Experts of a small language model: 66.1M parameters, 128 experts in each of 9 layers.
Below are experts of layer 5 (counted from 0) of a mixture-of-experts language model. Rows are named down (a neuron's output weights, with its number) and show model dimensions 0-223. Each number is 128 + 24 x the weight over its row's rms, rounded and kept within 0 to 255. Numbers have three digits each.
Before each expert's rows: "comes before" lists some tokens at least twice as common just after its tokens as in all text; "raises" lists some tokens whose logits its average output raises strongly, later layers aside. This comes from a sample of Wikipedia text that the model never trained on. Tokens count by the router's weight.

# expert 13
comes before: "==", "\n", "The", "===", "In", "|"
raises: "===", "A", "\"", "The", "\").", "..."
down0:118125112127124123138130165096149119125120100150133153095135202143130121133136150090126142106130111138132132137113110129085102105116099113114165117176157141089152128125106107133107146152126146185145081126150175106137126128134096111132183126106105164126116117113131134109120066153098189130165177118144161092154137102124121095095170121141066105139122126128144121132156129067120119125125130139114137108151176130117122132165110139195166102137130146120075128162116120109137112146084119148097132128130087157119133147135111166103116080151107112097089124135119135135125162115095159106127129131156137153155138156112097113161169092117141136158104121114115126116144159133109168119141

# expert 85
comes before: " the", " a", " to", " by", " in", " his"
raises: " death", " injury", "Senior", " campus"
down0:193081166157119144169109121113141087095115126134108182176127114131165107115126143147134139152126143160116161142125124126072119120128135121140122172110133112117133132130131158095103096093115102124110167148148130152116094156144079118105148106163109135128107121113103139150094117132141136144113186117077124107128141113141113103123096117120138110159086088105166147133121120122126132091107164138126055162156124115134149097171089080120146156149128107122126163131180102129144131166130123144114095134118112101111137122148099141116172128175184136093135125105161166146140137110079129123136138125119125168152144116151099075159139109127120107137150122119109113125147113114145167135115

# expert 28
comes before: " the", " a", " his", " her", " an", " 0"
raises: " the", " a", " that", " either", " this", " them"
down0:077109157120101156157108156120128140138096101142099127168122108142134157111115113137162126101151135107080135100157134100154144126150139120127129120152148169071151173142158107126138173151136144085131111121111139118096136100102115132076118143122099132174086102113130093166179119181100130072133131118075111174133145116126113163092138118112133129118121119125140093132114115144133105121128179147062130145105156152123109154164141123140095100097109167158105140107153165134167125086137121124114132130111129116153131132127120143149125138127098137105124130177161146126129130122155130150113122093176132105133148155200103140137119137137099113152152118087158106125089102115120162127118

# expert 31
comes before: " the", " a", " an", " in", " his", " as"
raises: " a", " an", " the", " one", " its", " their"
down0:133134121110105153145136077158125168114124184114128105131134130157131137137088147134097110144124068128117087122126137123139149126107122170173093117138110104114114133105132110101130141138071114164128104106114157128165113120180103115164142134128147116139130127091138115127122179152107131114153129166168116138131099137075095114108085156132138113133128156131180132161111101142133170123129125157097112154151106133110177128134137187138093093100151152105142128070095145126128118122079141113111151142121103145126125130146074126060107141111148095150155130078128122153196141112134115151122148119161110137138108137122126139106115091094103126162161128139146163139145101135147158138146

# expert 70
comes before: "\n", "|", "al", "ed", "us", "ation"
raises: " then", " next", "'", "’"
down0:086177129131132153172177106133118127144125163158171144144150162154132110133164103140143094115142093121136113104117124107130118116177133122177092116148101096203166146151152134137089116146127130110113146172097099104116186102125120127175140117112102138115138155107112136140145133119184140114113106091113105062139154147135069129110128098083136100145141123148112099168143096120131108124111097130116146158119144108165109120168127124124151136117111138130083104117120162116136145166139128128101115081149126142122125120144093110165131140138139129121121096135137111152108160148141073161080133128147118121098184112131138127119111091124124137138111105118184154134113103105118113114150

# expert 84
comes before: " ", "\n", " —", " 1", " \"", " 0"
raises: " ", "\n", " n"
down0:158159138132175131112136116132107140149135151082140124143103129136137142102121106133121129127137101136082107132130138132127159114130106100184113115129105144096135126097135093154180107186117116167162148141136106111116136153137118134127159134094110157106143108124101126124137115159116142139123148100121144173154112160123142117154127132121102092111173104143160109126144125126102122142136123143118120107181192119107095133129167112112139169126120201128091129088108118103114151083143054137133127112107159173150111129132145114128113136133101148160147126135156111132085112103158136087158129152123105089058163087123108121095162135130126134174140080128102131145098160156089107109144

# expert 119
comes before: "\n", " The", " In", " He", "==", " It"
raises: "\n", " There", " They", " However", " It", " This"
down0:091110134120135155124145119131093121141160129123160162092126117150111119160114102146102154129113103112081146143158138095103091084154140127135120077099168120139163105124140076082131120163112096167136137078110169087150211113187145142104133154137090180133134143104128137121140126102106125081126127141113130162121088137114126101211150119128133136154145113123094141110110109145107116168152094148143118156101121145120131143124129124129123098098095118123142089126126171141104159143133161189109165130137150112148144089136107118138127160124112133139155124120104144120141115127150110166123127099135119128135164158152109105120140139116089137134122090156141122087117102130157155140109

# expert 87
comes before: " ", "\n", " 1", " 2", " 3", " 4"
raises: "==", "ful", " Turnout", "ight"
down0:140107159163133117100121181134132096119108125107120122127176129152065086116091126100177121109104193120122137119121135085151153091128169136133072160133113111098113116090148096131091126133137087127137121170164136136107169087125122132113095081074080143148141124132136104140127150196108144109152143085139155118137171123106125089104107126153147117101141149107092128130156122180146145078136162125127120103110150125128128118145129105116136144151120148133101161130145121172117103110180155080154159126130123135160127148148141117116130136085148157134094094118161146116136129105107125109108129136112123171127126116147128163101122150115154110111135131163159154143127141156144116128128

# expert 47
comes before: " of", ",", " was", ":", " in", " were"
raises: " named", "Demographics", " standings"
down0:118145094109116143117144132100160115168133111093139141133108107121089185122158096164098173120090105133130106142107156110111149099131145110120149108130177138114106086114135137134138138139109138199146149156086170158115106083099124116162147194128127126147132161132118109126137121115094110127088119101132124159104126117079125161092116107167073134124144153119121127134132107114125165129123110141153155103176132135107146124104098147120183135125134114145155177148122123156113125111184108146113129157139116130126099131137142135130116152109148150143104125135133127129102103131162138161098160143102101123129139126135053122144146126141141158103160078080113138125097120145095084173108

# expert 20
comes before: "\n", "==", "The", "===", "In", " The"
raises: "\n", "such", "---|---|---|---|", "\")", "\"", "”"
down0:119154123170149159144130125120159098103134123182174149132099140150120122114145106101124135138160129075136144095158170125122102150121103140113150137115143155125123086138122049106203095142094143131149140135146136102114142169153115145150112144127135128120152081124125127155130115133168119109109146089187108171144126121101152125135141111100134130092111127151107097114158169163107141129163095149086131114144127141163117118114137136114081075136105125105100122159114117154117137111117134148121098124136118103089108124144140086110125130128151155124085117141123143128159061128144109180122175139108105154104125157177150137124061125092124108107130113166133141139123130108138133112130

# expert 75
comes before: "-", "\n", "|", "=", "    ", "2."
raises: "-", "\n", " given"
down0:143132140139144125084137115124158115096096146104135134115142113058135105143166115110103162139110076133147133136080182145143095117136129148130121125082120102129166143140131106187110119124119146164117128178169094121110087095142156135148109125152135093118125157134141132118113152149151125105126147162102166140113142131130110149094112163151129169110115187167110101123126118150116118122092112187134122087113125135115126148111151133099100147121118102128129145134100059078161167085122165111078122133140138112133131124120151129105119113113103134114166110145170111131162133167125100128169137106141133123134158106144103113105158152118129149207095114131115126104131096126141153130138

# expert 3
comes before: ":", "-", "\n", "=", " by", " information"
raises: ":", " |", ");"
down0:130125127138165141098142109120125138091124138131159149111130134136111152153150147109131125109100135090139115142168135146144138116107148145123097144137139113143104124088128142101150106121144117143095117169175169162139114111157092149124107135167130128152135125144147166131120170088165151103058093104126127098120143182136086121149129145110140109124130120086135124150119129164126172086122139147159128158091166084126125086125154131139119097111144121124098105107156199115092112157164118126086082127132089158126109173192112149104161084149108099127131126118142156153106147110134146114154106121097127107124127153133116124100154148060135137132124137127139118102113103061152129117141

# expert 81
comes before: " |", " (", ")", " m", " medal", " votes"
raises: " secretary", "ware", " Theatre"
down0:110082119145123113166103147142112121095115082115101103127124157106140145147127098132111114097115142128157131159175161098137107157129081144107114085098134157150084158158108092122123147182160139140161085110099140112119142088135162123090122142109120119129134185082135145175158108138133099152114095155121130159134143166140165121070104121124108113127132084134146131102114139141122146101118120129120130084101088121118132099155148090168129146152097160137191191094142116125158122130086102152151149114155121119138123136112118133167123125112146092146123124167149135121095160164125143162110134133081116142136129158137107100117108174151140104103138123164144132139104108132134131140145

# expert 108
comes before: ":", "-", " •", "=", " Born", " Country"
raises: "),", "died", "\").", ");", ").", " power"
down0:123139107082113097159150112175139098137118138119137143161094127141139141080117132141117096107118137108118121170119113109115116157115103116172066163084091139131150159124129106143145120154130068151180148074120109162180137093127178115144104107087131147143104112172147149098077114094135097134159143107101165173117127130153092106113118102106149088117100163139121120092136125141116125139116096155143089116143136085151139178099126136115132128113116114141116138150130151133095126119109116108140129155163117158082109127127146135130135127155103153134154096161141121113149110140160118139153167160109145160140154082146103138114134144104134141127155132096158162117142106112149119150180

# expert 55
comes before: " |", ";", "th", "'", " years", "%"
raises: ".", " and", "/", " had", " occurred", ";"
down0:129162103131155154073137147131101130139081117134156141078116076141121156115102117116116101152127155108138134147079103129189138116151145132126128088149122113096172135123153117084131154178101142110093126113130131146172157138162149154106150152134189119171155121154123101147137128108130129101113142157159135084093128116165092116115118108119143106097120157116135151112117143128126079134121151125122125155100152154107136170136142121148155146116128126128149119122096156142123174108101128165112134128084144124102130144105108134130118074166147138123118164090118162140122102118143098126119161095086165156087119132125091142126064112096176096132138122163128113149109135108173132119107

# expert 39
comes before: "s", " the", " to", " a", "ing", "\""
raises: "ably", "able", " stores", "cious", "ful", "Species"
down0:114138132172088132110087095146170125131119112141128140134124137134142140110168121110092158136104140151178106170100143127103168123126134117160119146202118127152079118136120108158082098133120114114132153130111145090148128137117111088121121154139128109154142111158146125143138104120101162109104145164149154134123112139139153147152136140090166093100154155172147119118148095133147134127129135113132140125136150114128143158098167112096095130148147083114110098108108111132134106123150112091115104105088129137109154165085140140136108151169103087115083112070079085130116125150135117137161104125127146100117158150116169087116140109125122053121146137127141163142182166144103161147145

# expert 0
comes before: " the", " a", " \"", " an", " be", " New"
raises: "ture", " mph", ")\"", "itude", "ler", "ability"
down0:144083106103144111141111143175168139153125105129120145105151128154129161130149151122131117150182119115123160127094114116137122150109135129129098056136111139102179149150121126151108149147133119107127102144137124068112118152076116171206166101131135125146139123124070116152072095161139136160103157160141115102134147104153126097137068170114117098084162108126120114112124113154176117107149137161068140113133123104124095125116107127110122117154119094174095115122120155139092147137101171120164115147106145178105163129169114140101122133133121157098171121127118097128138122122120125140132134105130130097110156144158159126136128115120122129144108129123120089129133104125173149138125

# expert 105
comes before: " the", " a", "|", " his", " their", " least"
raises: " the", " a", " an", " his", " their", " her"
down0:152107125093119077105138140116113128128159150149144114130167133159086106153112129109106129122179130114117133096109119101125131115128084117126157140128131156125120141120137152152144120158147138104121114178126123131163106144177130146098117137130147112097099194143107130116166105153145123118118115139215128122116128139106190108109140114098144150151152058144135143165119149139104149186137148089175097113092127129111090125101170121113120120122152099130190127152109122088135078177140112140104141081138115115061155152106150094105094110128140123131161138157166123120137149094117115128134123138152150117124173117116125110152127131103111134104095112128111121111146117141131104109151

# expert 126
comes before: "\n", " ", " 1", " —", " 0", " Votes"
raises: "\n", " ", " There", " About", "ities"
down0:084111154156144183119106114118133131148135153127119142109179124120153136121119145139119115142174172127136146160105136115124133134149138169123124143103088136124169129120145141141149096105127119119110129146150113103105132155117133083081168139134115135157150174102108133108108111092098104161110130093149121082090094188151078145164163155097112202136114156140107097145111110145121114130150106102137128099135066150116109152160143098095176130074153144087125119157120114122124110152137123152128144140109130093132095101114110122165130158172092105096141136175145109082125143109110149117117099161132107157146116120082120116123134176132119095141146123146133129127132145137153099125111

# expert 64
comes before: " |", "|", ")", " (", " was", " is"
raises: "ity", "enti", "ture", " income"
down0:137139116137120171126139132119151129119174130109139139123105083133173133102172115078151083122147096110093109107131091061158132106092137138117123157123106155136161112119140153141150149112124131155100120128115129107099129102072142133160150171126151095128124173170098083097148087161167128130103146111145120144114162114193126129145126130164125116157141121123153152117109084130161125127128177122148083083143103112116125136107118091185162160127113105121111171138171100130118126130078125093138096094137118135169141133092098144115164111151147128146119135098111113145111132108116139157120111125159143146137112114132140160166160165119150084135120153145118132117124118100119085122124

# expert 111
comes before: ",", ".", " of", " (", " in", " for"
raises: " (", ",", " and", ".", "\n", "'"
down0:133139099144112158044144089128109133127117074107117151110150143146149127130170122150109138102120118147113180130105106124138118103133074117114155167146173093114099137133142171121120131119124102128094089108130136131122138137148128093099120157115152158135144084122124143147109116153147106131134107155098119122128139105135128095129185106128114100146122159155144129099133138113144062098150102127116166140116144139099190083154098188157138116108121083131149128138127162144122098121131112105121135149180110130086119147131132108138151174129146110145158132107145110101089169090121175164144155149134137117139089158150099103111121173128139143097130142115115163144123114153100154106148

# expert 33
comes before: " the", " a", " his", " an", " this", " addition"
raises: " the", " his", " addition", " their", " a", " its"
down0:124153119133135107096117127145127155101093108093126122117115083132189133119138150146146112134083159147143133117168161143132121152086107141145103130156157096134158097105103149135122144117148125117123145105108106125138137134180156121098136144121095134084135186143110145141148163084123138113139114170101125143153163196186109081123115115128138131131126134142077092083167165114120114112147154110114142125118138114158166120122093125166120118148090123084122113146157116135159106111167106145101153109074113122129137119156108157155162137131155167138118098131105152120137129147094112100134144114124079085156148111057152101165120112134139097129140124146116132137101093145130136111162

# expert 15
comes before: "s", ".", " in", " to", "ing", "ed"
raises: "ified", "ify", "ised", "tr", "ly", "ible"
down0:140141133136111127169152147131136150130111138127166093155130127101102140073137137163126087167132103110157132152074127175086138151083105143169115132148097116125088116132110100115120104076087131120147113137117139119139124145110121158122141094121124139168103134108111148118124090133159138128121120113079154104146109161123142108125151129114148154169074132143150153098105117184130089095175132139090117143137133175112162128117130149122151119119101098133150159087113117127136111093125153155163083104137141134152168158122176105120140129093153132090124161091135110119137134134104141101100148153119135148121108147158145135077119170149094120128146149095118113132120206136156127148095

# expert 118
comes before: ":", "-", "=", " by", " name", " information"
raises: ":", ";", "house"
down0:141077111099112130134161113158162116133143174175085136157169109097123117137107108180106133161142136102070112155121145085171127115141120103129143120135111086109122119119130145137109145123115142117166132081130104137112139194096110149114105107141124089115152098122108111139117123148145125152082076129072135122134158139134132146150105132161126114107150091117138158122100118106122153144150133119119100113131074142156123151098128158135090185118153148118106153097125161071140159107127147123156091098150168163142098121125143100117154093139148165142159139149157104123143142142118102150135116129113107140125145140137070093142144135156158133129136116179138103120151089126141109163140

# expert 99
comes before: " the", " a", ":", " his", " an", " her"
raises: " the", " a", " such", " others", " an", " further"
down0:140111123161115143125094131158147117124092132119119129121152096124117111127124145164140140150135135117126116098137176130127134173132142168095106114111154134156072144160120150149138152136129100098134156173117159116118157113128139081128170123113120146153146167144196139153141047132119083104147160110051127137109141140128160084131087170152146138081115117104094101140119106184125091113136140105124113114132112083102102114138132119098184123095144146127135135109114084134128129107101136161132106143107108094139169137117128120097128116121111140087138095099153128133118148117123134126104180092149135156123128156159137132136150104158168095146155111146148120171134136099099136117143

# expert 112
comes before: " the", " a", " his", " him", " her", " them"
raises: "ious", "ler", "row", "}}", " injured", " duty"
down0:157110131137134148142144155165144146123134119137117131140126080137115113113074127180121141072159116109140152097109119125142148078141118118154148104155167134112143157160132107126127126156168090109128150138133175148091154123105115144136126171130129158095154122156101124125122120107098147091107150115104169113100132084159146145132083129082152135138115104127074142121112114087122155144086141171135126123082153120102139130116101131102127134157154127132107149097140146107171118120182124178118133143152138119119139131102129146138128135117143123104128127157140132143128152133100117139076116089100161185136146101097124143134102169125136122073113122097151117117084125093166077194141